Weights of a small mixture-of-experts language model, trained from scratch on English Wikipedia.
Size: 10 layers, width 192, 34.9M parameters.
Experts: 96 SwiGLU neurons an expert, a softmax router.
Training: a variant of Muon for the experts, 469M tokens.
Below are experts of layer 7 (counted from 0) of a mixture-of-experts language model. Rows are named router (the router's row for the expert), gate (a neuron's input weights, with its number), up (a neuron's input weights, with its number) and show model dimensions 0-191. Each number is 128 + 24 x the weight over its row's rms, rounded and kept within 0 to 255. Numbers have three digits each.
After each expert's rows: "comes after" lists some tokens at least twice as common just before its tokens as in all text; "mostly gets" lists some tokens that are sent to it at least half of the time. This comes from a sample of Wikipedia text that the model never trained on. Tokens count by the router's weight.

# expert 29
router:150100090111128156133110124121098125127105139115127117151096112111103097162151129122145092112136130115112115101132118132151092174120199135117096108138118118124096196138085104139152153115139095115123120130150116094090074133139138104143169162134125118129189181178104123123119120103137160104151123087133108153150125149105107111151115150147110144116146130092191134076135091119134115094157142123171147104114140162160101090093147098103110114119124133121127155099136125117118157130134111145110118126107109143118148148142112151092125085122167132150104134084156132118113164152092110094
gate1:110130143155100106118160143119143179143094113128140147124138093111159139177104127124093138156110086107113144145128116168157094135098141112146129123157164176147124124136145135127153142132133127137106110093159165119111114134112158117115137089175119133129125109144141133109142102139121159131110169114108118122117128102083088124143121115107124081131092180104167178093151113130109146098153088158143147141159151136139166169113143150112099084127093108113126121147102124122153114192131140123127129131080129123140132125138116138169091133122125150072142173126078123062129138143153081147
up1:135108098096097130142112125107121126121160134152120119095121096137144182073146110118136074066145150148138135088122142089097182136130143084111139142100103118155190136165096116113101160104112115117141106148108126144145139097124093138143157170102136156087133129113100125109140125093124104139126122140163161134119129124144154112120125138157170187104153097133096079147121166099144170124055153123144107140125104124148114129133112117141112154141158167142125147095147150131097138073142146120122113127163135107121153120121123122112152138092117111161142115152144126135100140131114157083
gate2:088067112134142112138150158088122135129120165160140123125147130145213130104115116128166132125092112168087113127124103158092128136104146105105171145108119099160146119131100130153122157146178099147117106082113115161143088124164137153117138100138128156132080123135133134137112146085191126155148144172118116135153131139128104112131148176117115102146085086107132148141160150168108116119144109152116159083147114135122100135100095134119137113112120144154162105108103117118137152083112173159120117131133111085102116146152128138123118123123158158171151114083109127118136162134132138147
up2:126177162119141147154116079145149181122136145136133112190100150128140097131112174147120119119143111085154126125130116163132132122151110173157140111133138098092107117137103122124131148110149138085161111116173136100131123135155081111109120106147116079134205155135118136121099151155117134116134159118098146126157140157161169156099114127147121108100175130138157105145132142068138160159076148134130165168126165126157149127124140070149127109114143147148146101150104095141146194141091119141118147095127152136125132142129126160128114119134158112133171124149146103139128118140123111142
gate3:114115163142097139137104165147119136078151115143137111162103140179129148121140142118097133129119174121125088150137060123115117119076101147145114154139137099136155073110124152126149143128099082141121148126158110116155103100121097095156157131131117133146125064158095208141114114155084133120132066146153108138117148156124127151155089129156168145084156127145103112121144171160132117133109141097099111153094153146171097109165146137149135131151109113119127136160103102140127095112146105126122132137146106107138084121141130155125134142124126162136109113086124140162120129133105132161
up3:150137132153103139126109093109129109107119154115118140120117107125105119118086140158144167138133118146159156092128168115174131109163156138153168150119119150127095137114143100112141115155134173166145109126105171133121152166172153167125111104104092096159105126114165103123125156121149124147161146090107149135102123117132097095134133116126110103137134085142146113125111121106115169109122117163135118122099153130111156102127083134102125120114182098124093096070140131068107150127126068103103113175155135147077143102095096087121176134143118120132111104110139158148153175127115118140
comes after: ".", ",", " of", "%", " one", " with"
mostly gets: " However", " where", " because", " many", " among", " These"

# expert 33
router:161141126126176089140117087112164139137170072128146113099164103125106126110116141106127092100140102117108125132117124141120151122141135080140150115147130153150126152157147161087095140142108153116160137119112117132173085095134170117143083117136132098168150132099162138180151102077140134131135119142146100144146111112140161168149105115089104154084147131103117116150091128113148158133136153129109083177143154162100119149074111122093151151123122143138113164091142131116163101149120099070122125123159165131137126105145166116133136090156160125111147115117088116109141132124124114108
gate0:156118136184150136090143107141159138110088111124125143088153123143120106093148127098127176129139150134169116107105114095127133118093102164108109111153127132070126135118132131156099154127141117142113150161111127142113129184160153131117107126149158169108126087131119121166125141197143055124122110099113168141109122132138150156174154146126175138114135107086173136095109122091125133120094145132128147114130142160149121111122126151126117126071099146103168147123134136164148161144138104126114126114153175179140133117140103121135118097121147162128079106131166100130127120151087156130
up0:134093113134157107100145127116095108129116128106167138107136099089184143114137133128148107139132158126160102149165131099161136130078124111123130152154143127121171187137136100155107146116063117145085124142111146110180115134102130155151109092147138106158137117096153123137133114116101170132120126130126134121171144145120127166101107129152134142104142126147152130154094154065109162095160122146164159130108138139111139102099124164138094131107128109100147067151124135145143117133161141170162152160102146140157095143118102114114118106141173140165092130079138106129163133145154174122
gate1:142167141094103102142144058116129131093147134131166177111159109133133112118132125116163107113123099100136122144106133130104137120108118101144157148098127098136139124132088085133167172130087106133098080132154140128125114095192113083094101123128096127122108172091206154144117121127119138103147142104121070107157147108173122116104111126121133136102135137129134142131105164162133127128101121112140116133119120094132120157143174081103115133121102101100098115193126130148140167146126145117140150147090134159123075093138146119094109142127136145154136110111126117118157114100152152139
up1:123150146140094123174111105152091129153120118129131142114143072161117130101126134159116083121128129158132119117096163135104134132124134093159144150105143111080095134124116139080131120116096101141128102111110141100124137107107096105157186119085206099146142168090174135116099107077085121122108106137092112106153152124109163157137113099133111097098113129160190125119133153105149119148160104152145108124135137115161166099084131159097155092129131133153133123147117129123100147165131125097140153124121121097115119108118105138121174161134141104137114099157110092106090120123126131158
gate2:155185096119112142121151127151106140136128119131168096122133095137088155080143122124126107138155128115149144170129068104114075127134132145106148118166135101148095159102124114134121120138109128124132144135057109118145142152124129135194139136122151128096110156099145098093176126130100118134151127145191150116113161099128116118105118149116103087135151138164109160119124120144150162179156135127106137126134161160115149134168108148131138142137104166095119135150087149153136169171128111140169149059143133149116127163134107076118102134128131098136128120089143170143137137127146136121
up2:124134153132130157157126135137133144119132134127113143126093114100145058136148141109118117166099110095108150126154141133129134138146117154148103130142113132116187141103115101150148178094149143102152068103160116173108136082100122143103122154151121201110133150103133128131085108139152152096153181102115112124104138139105103165145138144144117147117124149104117111144115110126102137109123105083147135158110114122101120125115128128108115098145116088147159153098164092146136084092129156121059111201105181107141132117114116162129137108121148152147118129093119129114139111124133110078
comes after: " ", " |", "|", " in", " (", " August"
mostly gets: " (", "201", "199", "197", "198", "194"

# expert 32
router:080145119107127121132136177127167127134123132120095128100133177155115127139121128121114144167092151156159091100104156167125142136131119123092111150116105135153112117112096104122095135107106112137085148107123096163140158191100144136144114133086140136140127146169120166104087135133080152134128130156108133127118157178165087144108101104121137143144112154154110119131174127139127101066118158138137156122186137136114103176106112122152104127068126134135120120131182161160103130148101133167120177111124082140133139103150125131117097133149104149109126122121129128169094090115110150129
gate0:139148132152182112122136131093145102128094122129100114094116100122132133159106120101163105095146069135123143150129127124095108138161136097120084162104109109138122097128131095149107154131117120108125098073183160119115118158126127107113144112069120093116171125115093123138096112197123135128112148108107126125161109156089147154129134145181117117097112105132111137162126162123112106155078162106120173136109120126074129129089108169153102118141121156134134099117189093104091113114116118135129115131141108127098147128114133116125123115101149156101096114129116097116112130069145100125
up0:141120137124082126150135105172118118133158120088109139128099113140135149099113142140117116110169137162115128159128166118102111144121130179127155119138117122120157125125078143130116095135163134170149125118133130158166094110143142184131125094137098147121118102136144083184155153100148189098155141149113150133117116130139128136131125110131139090119107116111173124145149159190130080123136097151145146114086102119133089119158121099091112138163120186148144132116147120076119159152141085127131100102139103090098079109127137120141154125144158133132130155139140103076147158178111113135
gate1:122173112108115140107196120159147073123147154119130178109153163101100141140146114123107169083090142100142142137159122162137174141103159132135138113088108167154159112139136128107155187111144128139178137152104105145131141101130135115122132146133161134135141144128142102129127109129106135144084124116115140139090147094129101166131149159094132132168119156146082126074157099129099171091164100109124127150123135130159137125114141128107101121094143148095130166144150122140099130096130151138175112111112132128146115149108093150173152196129139170135148129148141139116128122139092134107
up1:134100153159129117066123111108102161183120078137140102141135111148132100078114160104155092113133113139124131120116118050176116143122102090129123120169132142121105138072167139115133118141121161132122118088128122146106120135080128149149135169128117142141114105113146111130135132130093122110089105126076123113161107168108140111132107115133151129107139072094119150108109112124148102127133112178105103100118097147147142113145080148156168164117106106110150091134144129134121097147115093109141115151152137107139123152094129084153102101152135100141133119101114151104134177161165126108
gate2:132199144129107118132134111183105146128134122148113127143169156156112110114137112126157083126107123109153104115126138111102158172099092103145132131106108115107169107128137065149136140097127139151096109166073119142128158152099130139148124129114132159168114122159152156157159126147156137159136102086162133092120127134111073125103106110157154140124107110135129084099134091113135077111134128126154115130078110119123089084137107137146103117113102148146146133119115172107133142163152119174112127104099123149141171112177095145148140117139121110158130134059093154135108139133132120130
up2:183088092113105139082173113159120175111113099151124187154129123128085124131142093099090150083126116140120093127164112119096147126092124115108126146122150119137130131141157106158151150129137126127143104154094156151122164154160109120090163138157114136162137118137121139085115154100119140122106126090156088139091174086120076144137117052117101117118109134105077151158145096132130147098148157155158095127093110159149135123112137159117131119092150119141131159134130129143150123120148122150154129114133107182107166111151124133097139156148110114150123149117096103122120106118144132103
comes after: " ", " the", " a", " at", "′", " New"
mostly gets: "-b", " west", " ch", " six", " four", " five"

# expert 9
router:114115121150133145102121121133149152128132121112107121100161190157074137158114161105119136145121123117075098155132150091117099120116122132123099146123098107081102110100096101131074132117119142105088097097072097119116069149128167112155126122133138144100092128120158138127147114121147122097128107134124116118115133166202072154142108124135145072140119135096102138098150146118143118154077110105103110134072108125151132168120110100124130123109121133110099125162150123161114128123133065111152105121125148181107072117153143120143143144123118106105145124127123142135130095126126155149
gate0:110111128127182101099151117130108133111141116087136114102125116087144124155166161070173154122175145146163215106105112136136093124091154107120154127128128078102125150115143124103109110138183147127173131099106119172122130136165141153071168136126140132138139123117130104128104084131146113090154152125176178103118127121147114094131103106090156101156123086138137144139127107156118121128135127102146107148100134113182124138124105090098149145166137149097127140123138119128119163120144145142114122124147172146120125153133156151151140129170162121147137119109118148121119161157124135161
up0:158122138089115146137158085119096155165098145105123158144122108141131113122169105093113100161123157101118107120095158114138087139123114129141148131134125153172146130106142147110110105130128157162132135116140100155142166115121146151163117136146164135116106122143166045137131134117120117124100108171110122141105133141141184131105146138144163144147155126141105146127115103095157066133131083068137083142107152100139104114182143079112151132140154111161146131080117070131173135137118098121106124140107150169097151132116123117166147141095103162115153126116112116124115168138129123118
gate1:105132181160126163108126115130130116092141124114121108070111122136095147077151145198099103115090131167127161154092097070164096134095092118164142162133101143131151133138161118139114089139148115142108112125163136131169119088153098151119108083155142113109102153136110130142123177131129110138116157130157159092100154155135104115138111119134166090148127124138126133147123130109111106132126101146079127111144152117116161100148133148118163129101134146097126159088178127081144100117111150071120159115133126093121118114147153118121138142153088147095168104124131136120111144102119121142
up1:147122079068123105148128114133121105115122143164130150138157125124171130131117143100147132127130144126143097074150146110115115112146110146125104160127144115105143143118106126084157174121123111147129098121093172090141164148112152102129141173124101147133126121123115088142108112115169154137142127088141094142129134120081152143142114126139087174144129106144089067124122172145169164135134114113139135119150134172156088143120141091162122145164101148147182117123078128136080127143117095148141117135095136134151125102127146107102105122091139152194088107127138118143120142117152141071
gate2:170131159155136133099143129187113123100120162130137120148149121148108152144155138119186135129121115154139091166138143130137135124142078130084132126129136136089113096180137099102129114135161087137129138127120127131088112107125141151107118130075147152123157134085102122134153158108131164141121150105142139099166134136115142111130126168106080117105152119105118125146107086124152115123176125058099140128147131111136141126118120110135131123158093114088120133085090158165123119113150151097118189106182099129140195141125168120149160134141158161132129134147126134108126160107092096164
up2:108147124149145137094138117151128121122110079146104104137115121119122129124158120160132158141086135101115129106116133092152100100137136114109114118112124114114087159123106146112121112102135135122121160126142164131146150116147079126093139155169116115092105128132117119167131111128052093154166129136136126090143105122052160138098119149172104116126114092102113096104146114166132117167140112147119131102153159123147123137176125143177152140088158108150125099112110103101104099109078100095150081128118118099132127098171151139083110154125139141095135103123145124144067124132127106071
comes after: " ", " (", "–", ".", "201", "200"
mostly gets: "31", "190", "189", "35", "185", "37"

# expert 19
router:137115101125161151157149092152159132146135105097140129158121102157110101136162116111135103077160097095159139120141092126121159129111168091163152097138140136139110126148102170144104147142099105148091129126136153154110105136123161128156150143160163096135126119147115131153137090144136138116148111117157112144147162095102141164151122147154136134146132185183117086133142103111157157101171151133199116165182126186131096126130100151093145140135112148109118140114107145118115138135138107164158151124157121086129140118140121159126113117118168150143134081126122076110117144122108128174
gate0:094116106126121119103095123157130106124108135157135169147124135131123096109107132108108148112159123183096134081156146151129114152148063143129129106114174123113151081126127105112105094126157070114159148126138101144122128143096163102086108125166144138136137175123143148117136126157131127141136160129165133127142153135138144099134094103136119143141107096118122130122149139154149140084153155061126083145114121134133088129087122115157118098109171116103174134110128149127068116087138129075137120144128167107118140175112085156149150154145089129179095142138128113142153112113109099120
up0:084097112153088144161119135140144124150103144137082151093114155132070162132121094088163109125142141096128117111150156161154102128099043146116105133131117124126147105174118144102105090131106133128106141161127173147127152149150137143117141099128151107185143172081084134141127077112108135146099089142103099125130142140116101115130127134118125097136115135097132113180121147122083106138170156150103132162137137138127095113119109110141106120097110091127147111106154149121164166111141106088151146159130141150155172165118119150117091119159099127127125146149120145116112134120123141167
gate1:127101141100106163121155104145120142093095082135146131130153112142113138166093122150123129169144117105108160126117101109138135145136104085062122154113156120128105138137126143158124134157124118110139092145119148060108118096155115106129130105118124102142146145145139107114115123130122119104135108110161159137145150122134104111112111132151145129140142135122148056134121096138099148103100144140158175100126130178115112123130131155108131102200136110141141128152125119107131125065141153129129148128127164131078085141174099112132105113116133135191110133046093081099123127122085125128
up1:049117150148127141159116150125108125107156145136138138144091114120109107111080126108053140129116126119118114165159115151148079158114163126159161144118116082166123112106103118120171072154121141166137143112183087162169125120139134136140136122112129188151143126164115082154117094121153098145124120142116127121140173127098109101152141178103121134118118124116054101103141126100138065134153092114126127124169136147125124148144144107140084113118122129129120139089091120115121144128144117125091107118124087111126128153136152133129141122137133083124133127129142129148115141097114154148
gate2:116159151160107167115117143140154127118138137077086111181145139146076161126131075114131154114120100122147117121106098143105104133140106101163133142141124106099109083130140112150152109121137084100108160143111128186126131099141116119123161119144151131086100090115131136144076138103115088096150088107131136138157138119178108165125117117149121108129107092142107112114127157158113142129120129165137155158136105097145138169109105133166122122133094157143081121149114140147092114167160186094171122133143169137094145123138131176168111146147093127110116109128135103123164133126126137168
up2:122126139086126129125149131121156113144091125106117149120175142103085129080111111150127131142141173117151095149143175135090149163106123143114118141121119091181136138138168144111132159129092136153181128132159113122125123177136121150076155122109140114123098155089176110135122127113103167121117159122134155120116185161102176110118100127159138150122137169170150139118102124106147139102097081112174139142158131115136103134113117113124176153070147142155097139122112107100097144092087102118116087149110105135126144122130160094145115118145152137127089113152090105120132161146133145117
comes after: " |", " |\n", "|", "%", "0", "\n"
mostly gets: " |\n", " −", " $", "==\n\n", "|---|---|---|---|---|---|\n", "===\n\n"

# expert 26
router:148120108113137093134166103115089075134113151120085126133133132104142147146115159152133151127105158148127111139128131137157092179139177161106121141092140114132137154092140086161155176122147091138179127166140138149144137173126153097121145137109138133114135157164153140123083172100150144119129119120108136122094167084093111137165154151113082126119141131121125153110160137120104088077143151090124153102136151156086143130107139087128135108143146096110126155085119138106101130106160141132098135134109089136122160095171106124137141138107119145121081157126150150146148149137120078090
gate0:091073131125118120060144112154105122121143153121135131122104138121101096136119092144166123132129119159127124158158118115117166142133116133140096068152162129134132142153160159116154156149086155108107166106093060097125146150126149138134156158167122122127081160088152174139100089101108120139114150134133122123124141143127125114134133124119124108170129104134091107131152155157149142159174136113104130155162174181143169123107121126164129132137142112104111130132117165110099115082149112134065120168130098142104118084150125129131152103100095107109126146110122090144111123102147110119
up0:091138147172100146095184089137083080110114116115138155122150124116116097152121148098129132093106146161130152119102153130141145170141106119129143132111158114119153117118127148107114091099112118144110128098109136138115165107158103148115099130146125125121108157090138149138089107147107127138096129123119113108119143116131148101155144129091093090105117110124143130144136147135090117128105139155118146174134148148109145101112130190112149126141115110122111110159141177127142112213110225136120117160085142095153115127131169108142108138123114149113137119153102161095131168161158096139
gate1:106125139119105132120159070123147138144120137116060137099126108123136084089116113122140127113138145150105149134121118097176079129123095142140117123171150110134131132125127110152148143150152126164123146113155120126143122127175087152099112107133136159127065166113145121128164129134138141166080146164129176099115110142154164146101115145099120128161148108159101098131139123164096106153150080094113086163112159133124162112130158120161111126122148070127127045141157153115117097145117123117137133138158094128106151164176152125104126099122159124156142125117107159122135151117137124119
up1:154084113112120095176105115127121152138135132154134142102141144155111097109179150151123097100133132123107142151115121126160124155152182101105125134183127139137108104117148139104136129136128138130133146156196138156122129138201160148109136158141125126124137141132110091092119146175120118145120077149149142078137116157123104168109148139114133121131114122123131111135115134143129139118190144133133101122096135136161156127112129135160109107104169127087116091111180085126138141158086098107147120151150095095149156131129118112140088143168136181122079161137116178106093146148138099142
gate2:132135167121088159083177090140155078096133131113145136144129096083120129179068130136145097115093127163098152094111134096122124135095115118092120121143136144102139157131096138187124072133144137132157124147105085142110147108117093149118126123167141150125128134097109095183142115106113096156106153157145103137156097151109121122148097138143116141118115146119076145114179141187108135113111160133170154141155105160127092127121120145096095124109155148160120128139114153142135112132157146147146139141127094124107155133088141146093147118115109140129093136091125145110123137129121124178
up2:155140126160129133157091106106167125134141171124084127144087128162129135140164124119105116156126118118116154124104128117119137090100134111152120164113150141124123099137099108108095127131151155098202115103108104190112164140129116124136131143074167099128116151122130095084110153125119086158122134119174160121146128145167106133147093118140106133149131147111137119152112149124151150133120115082173142085161151135145099136107102118122104098109123124176131138119138119135117150146131145145132184133166106153054107149147101129105105099111116140136092172107105101145104145129070124099
comes after: " of", " in", " with", " a", " to", " for"
mostly gets: " a", " his", " its", " an", " the", " their"

# expert 30
router:163123089129081151165160111141116113116123139144106128148104087110133104092097059081142167088113128146140124100121073135099116106116159134146137115111114106106119120115119115146104098130123153136113143078132160153136155117168172134109177119135129079146164107139119146084118137140081144093138079137171115075154155105127131112115140148121097125124159108116142145149124154118111140138130093138146174115129119076117123105129112114174137133173110146121144111111121126134135134115165086118112132122149172134121133114089107128109147104155165095148083134148161134121119088119140114085
gate0:114111135117134113119162099135146150118157113103147140085143176129127125130216154099176126122162094151124160096084136106169130143109096115094116135129153119145152087091145128136136143143142140119135134139160122126123132144089149158150106135104097116127090150106140138134135118129107105130110128137148097164107127140172151132107148108143141109080151163054123150187138128080095143107127135132101153119127160136147140109107118111095159141133142145122136092169132134091107112090112138103106144108149132142182124130165170137137126073103139087136130130174143152133101145130100155143
up0:135137151108114116115134088139144128125080124187127096148129140129148125116079121124106134151087121100134091119174142120132126119116152135116155095129123157126183168159132141146189160111137063154117099149097139161127094129113123093106137126167122148119142116103113133078097094139120164152183101090105145119123141144122134118149148116160084149144090112157137081099096140140128133154118131129170143129152120114108143163145122128149118144137109088120118108140095136152121134124114103171175128147147117117097112122109099146138105199118172159131099180125145116111126109133110153116
gate1:148102106130104144113102093113159121140125139166139141152103110127095156146168112130163137160130110105172157129092056136094121108130099142137110112141174115179132155127168126093145126137117123118146115168113133164128137114164134168125123103138121082100094136136161137155136097120146119113125154135168148142148080128132146107104145108066129127090143134106162145128146122140128096149099117103132133112110129122098088119149146202119163140117117129077105141163126160114126111117143121123117145113157139083152089141138136136134169078134079097105155135094149121137157142105137098097
up1:137122132119075110144141139128195163109138151171142115160115141159139163138162138155157118135125112136148149107145095143126121130127091115148106133104119129134132151102114158118116132140154169159113112155141164111114153110133158134132137131124134135088136151094094133095132085154141119094125121136144148154085110177171162122087118116120167141079139174110170173156120143100161135163119137118074148088139163137141127134114074106114147116136131136157095132086133170103136110123095112138114135150097109124137120095128103126141130112131155082150044148136161114148103152104143122131
gate2:130135127097112155101130143078155157128142144107112142108105100147136075133160101124150117154128147129188110128137105126179145155145106105140165086121112134190151120141152144137123138151120148125119179139085152131110159148153127127108136100133116083142125166120134134119096148110063155131110105110137114089151112134146130157070164118151121131084098105130082109141163097112145142123125146127150138134136150161155144147114160104111120122140108154118128161103105146174151067131140099137100093135094151116111134135105149176102116122114151127136116115125154142125097149061136116163
up2:127113159120119138137098146163152128143095141145124113108134137099135140110082142145111124143098084110089136093077126124095091113098112150103128173152114097096122139128142095139185135101114142137129120117130114114103139129114152112144142149117144155121149110077122136131169131135084142163154134133114154105127115151122162108130073153107148126147141172147127153152129128128129092102125092135123165127117153091108147118138136201138151098088144102126141131159136122084084159070112150073141170112141101114160132167156164119118149115103093136137123119140134110112123106154146202115
comes after: " |\n", "0", ")", "1", "2", "3"
mostly gets: " —;", "″N", " |", " ·", "|", " MPC"

# expert 17
router:073118125104134128134117140109159117134102149107117090102133202127122081138138124137154143130111130125129154106114152137105148126146154148108109146149119133146130150135108122134144122128127061141133151136115128077102156142131178170151090173126164125116110131131123125161092123148144133137098127109097147152154201157114105163088143139123142093120117096143076182141142159109088127122129110132122127168109147123137130166104137187133120075083149132123124108164128162147126120123150141156146134111095103104125081125157141150091099135117105116103155171125114114169110121118100138104
gate0:148088148145069135121144129132125129117119153127127126111141128143171162142153133114114128105092156181134117144165133115122135165095153137098113106143136150161121139117115110151127142129139119120104154166126132130139134120106129115112130148121145136100105140136115132147154134130150098129088113110082143154097137094150114136105157166164122091096182158111092137127113154087153130173215152141192127143095128159179125159114125143137129133121137066132148106125126126127133132124123149085176155119103141077112104151115151120125211125128184144127149141138112135132148127135094115112
up0:145149119106109155136152125160115173100146143131139133136153120102143173077137172138125124104137159124142158115173117148129166158114118116122094105112161131157096102088137105135157103130114146140139133162122140110138121171120110123189132111117121131137145145137097142152135161149120098123129094084120174143110138158111119148157121144092146124078127147107099150111131091089097134166103121092130110143089104129116111157103121174140106134120124094098136100115141145164104140187101145120139134137092161118069111134078157103110141146161192122125158107123130140135127112146114076094
gate1:123140151101129128136107149112099147106127181122128129139148167125104115172164135070126170146145121116077109092100133105116138132124182113139109091163123098145177150113105102136104115120141110085155134085103142132134112159069132148106114125123103156147141143137159170171103098152089155152136141123151116119117138123165154166188118114152147160119108135101152080147153135161133186106113126101126126095126116184096119139114137167129119111122096115107135162115143167135142127144157104128130134097149110156109130091120123116099152148119127138137130089135168125077132130136131152146
up1:090138147189121121144128130136129118121128101117141139166151137102111157137112072148154157115122145095154112129174119149097125095149129150143147158076117155126088170166110139124139152096111162102118069164167118145119110137085112158151147102162157095133133140131079104142093131095121159122171095070113178124170080157135089112106163137132152134146138098158112123148146124162158126135116139152115103124138072122099111097094124100103152131113128143130139141123092130126165133129094099142131080135130144133137144120134105130173137097107118141116128134118141103151136152141124099129
gate2:104132094124121120121154156149117127109099148163104086096138116177157100180091135131132102118100073170154134095180151120104120140162148129110119086136162110115135145161097156156104120116133119162105095111129143200150123082121122106101088150139105108138127132146136108135098118133118158134091162128137120152099154141124151146101188164129086119165157129088127144126153101130125145137133165108160149112141118134136082128136135114112127151110132138099105069115136105104144115140127141103125167168123095156108154151138113164111096146146097106139081133135165122132134153128103118130
up2:089141120097134128145120129129129128152135129106102125102113104128166136134108130137164106095146094119120098148115128140115157140146110094108131124143170108110110106082162115141102085120135103104100167092094119166124110192184195084178111089116148115105114122148106103108126166107153129099133122146109109175139134147115109155151127164108098101150130145107115133123147127189135129149120092116139118118159139097140168138162145160119098137191109135127115132128111092135102117101170114106128102133127165136100148122098162108092109110079138123100104126128130074129134137152128105134
comes after: " a", " and", " the", " of", " an", " for"
mostly gets: " water", " health", " high", " human", " black", " white"

# expert 1
router:150140129142128092116180124137107082140153123147101107127128174114134150135155152163118140111143139085115154143135148143135127154091134150151154124128151108148158124097126087163179134162150071110147124121149119126126077133102155106128113093111094131095131137127139122148077121099148130099138100126128113143110167105096156126149135097128125121107123142117141146133144131115098110133170127142114132117124102161096141125112155058114124148155130085122109166182082133086114093168107113101112148158080072151172144098126135143122129163097148184131109152133121084146112130146114130131
gate0:152144131123101082152113115121135145129129129112146131126113130154132149138136100141112130146143146134114102105130167155118151170123159143098132096174125123131105084124167124123157087132142152143141087135145165159139127135150130151124058116104113090126159120105126144057138118200113153181135123141109131121107143129119124109148070140159143155110129165167166169126140154150114109182137183167155114130095113166135166128108142144143157146143132147128139134114127154117102137107149100113138084175181125116135114143102154132116132152099128110125084143166125152174137096126138125119
up0:141124100129144152099132116139152124120129108116113130148143137087177120133120115168127108094164159107163135141119172122150134127100141096103164120097127154149109113136141108097110109138160055166151142100120126100117157125144166143148136088137148151105107120106085095114154149131143156164087189173103163144117112114112111119089158125125134120131112132109117140109163123115136112136118092113145123126143102147132151092138115123066150083108103117109111160126103122142103140106093129116077127097139088090120145147137153130136139130141184082103113090099159078143161119118169125109
gate1:099128124102152145135165065112130094101142118149129143156144115146112128169106131142143164153135133126105118137175089123151148151104131084119097088138111146180143141129110137127136153190174094100184119168133178115149116132125141142184138133146122100102140124171118120126109139119121176139139187099129153152121120173139127180124128146074114114117126158140132138119125112083118127120104138155186119148103092160119114100129140124112143128138120129110167104124122169144098099088159134134093119130150142140145149111161081129118159133132173152135126140145140128091148126106141108117
up1:169127152163104109150088130136116133104163162164125139148146127129141118117109120148083072129149125158162145108090112091104127128128135161131123158138155115137128165152130145147081079114089155128106140131114116155108118138176120132118094163179146147143160109126103148195160135108099090100129103175174154136090146082158122124123132136167091143143120125076143144121143145088111164109156144143091172129148144110118168144163122097130145165120143110150091116085123129144094131145117138100133112126108128128158108143133114114090127116152117138127116134163158120115109130167157142128
gate2:119120134112095137079130109141139151064118156160113111109142107077096144131114088129117112191138144170162161145114108090121150118118094172070116143106132119134131160090124154109159106129140142092116146157159123103133125146107093120160135132122118115116111101126133171140148133106104142118131124177158084108097099098148120161099121127115181134133112171110094144097169106123148132164108156130140095165124145104107144148132134129099132129109132096153115140136102157128131115105100163133133120151088112137170106120184129103136167102079108134134123137123133119154089139124176134116
up2:087119142128142080151105134117091114075101139138089136087094118156161094122196136120130125111110123143119104099149117133127145125140141176156120169119107203123097130155140118126151138113113142162135136117125201120143138161118119140097132143121140106144132139125105147098101104169126141131122129112159128135135139155118158123131129112158097119067176123128175150161111125143133135160110141118154126108132181136130119102097140147088162081196084125119136085123100130135088143106104088121149088099149149104123141118111120140132121152132106101124127127136139123153124083111110109114
comes after: " the", " was", " a", " is", " were", " to"
mostly gets: " this", " used", " second", " third", " final", " same"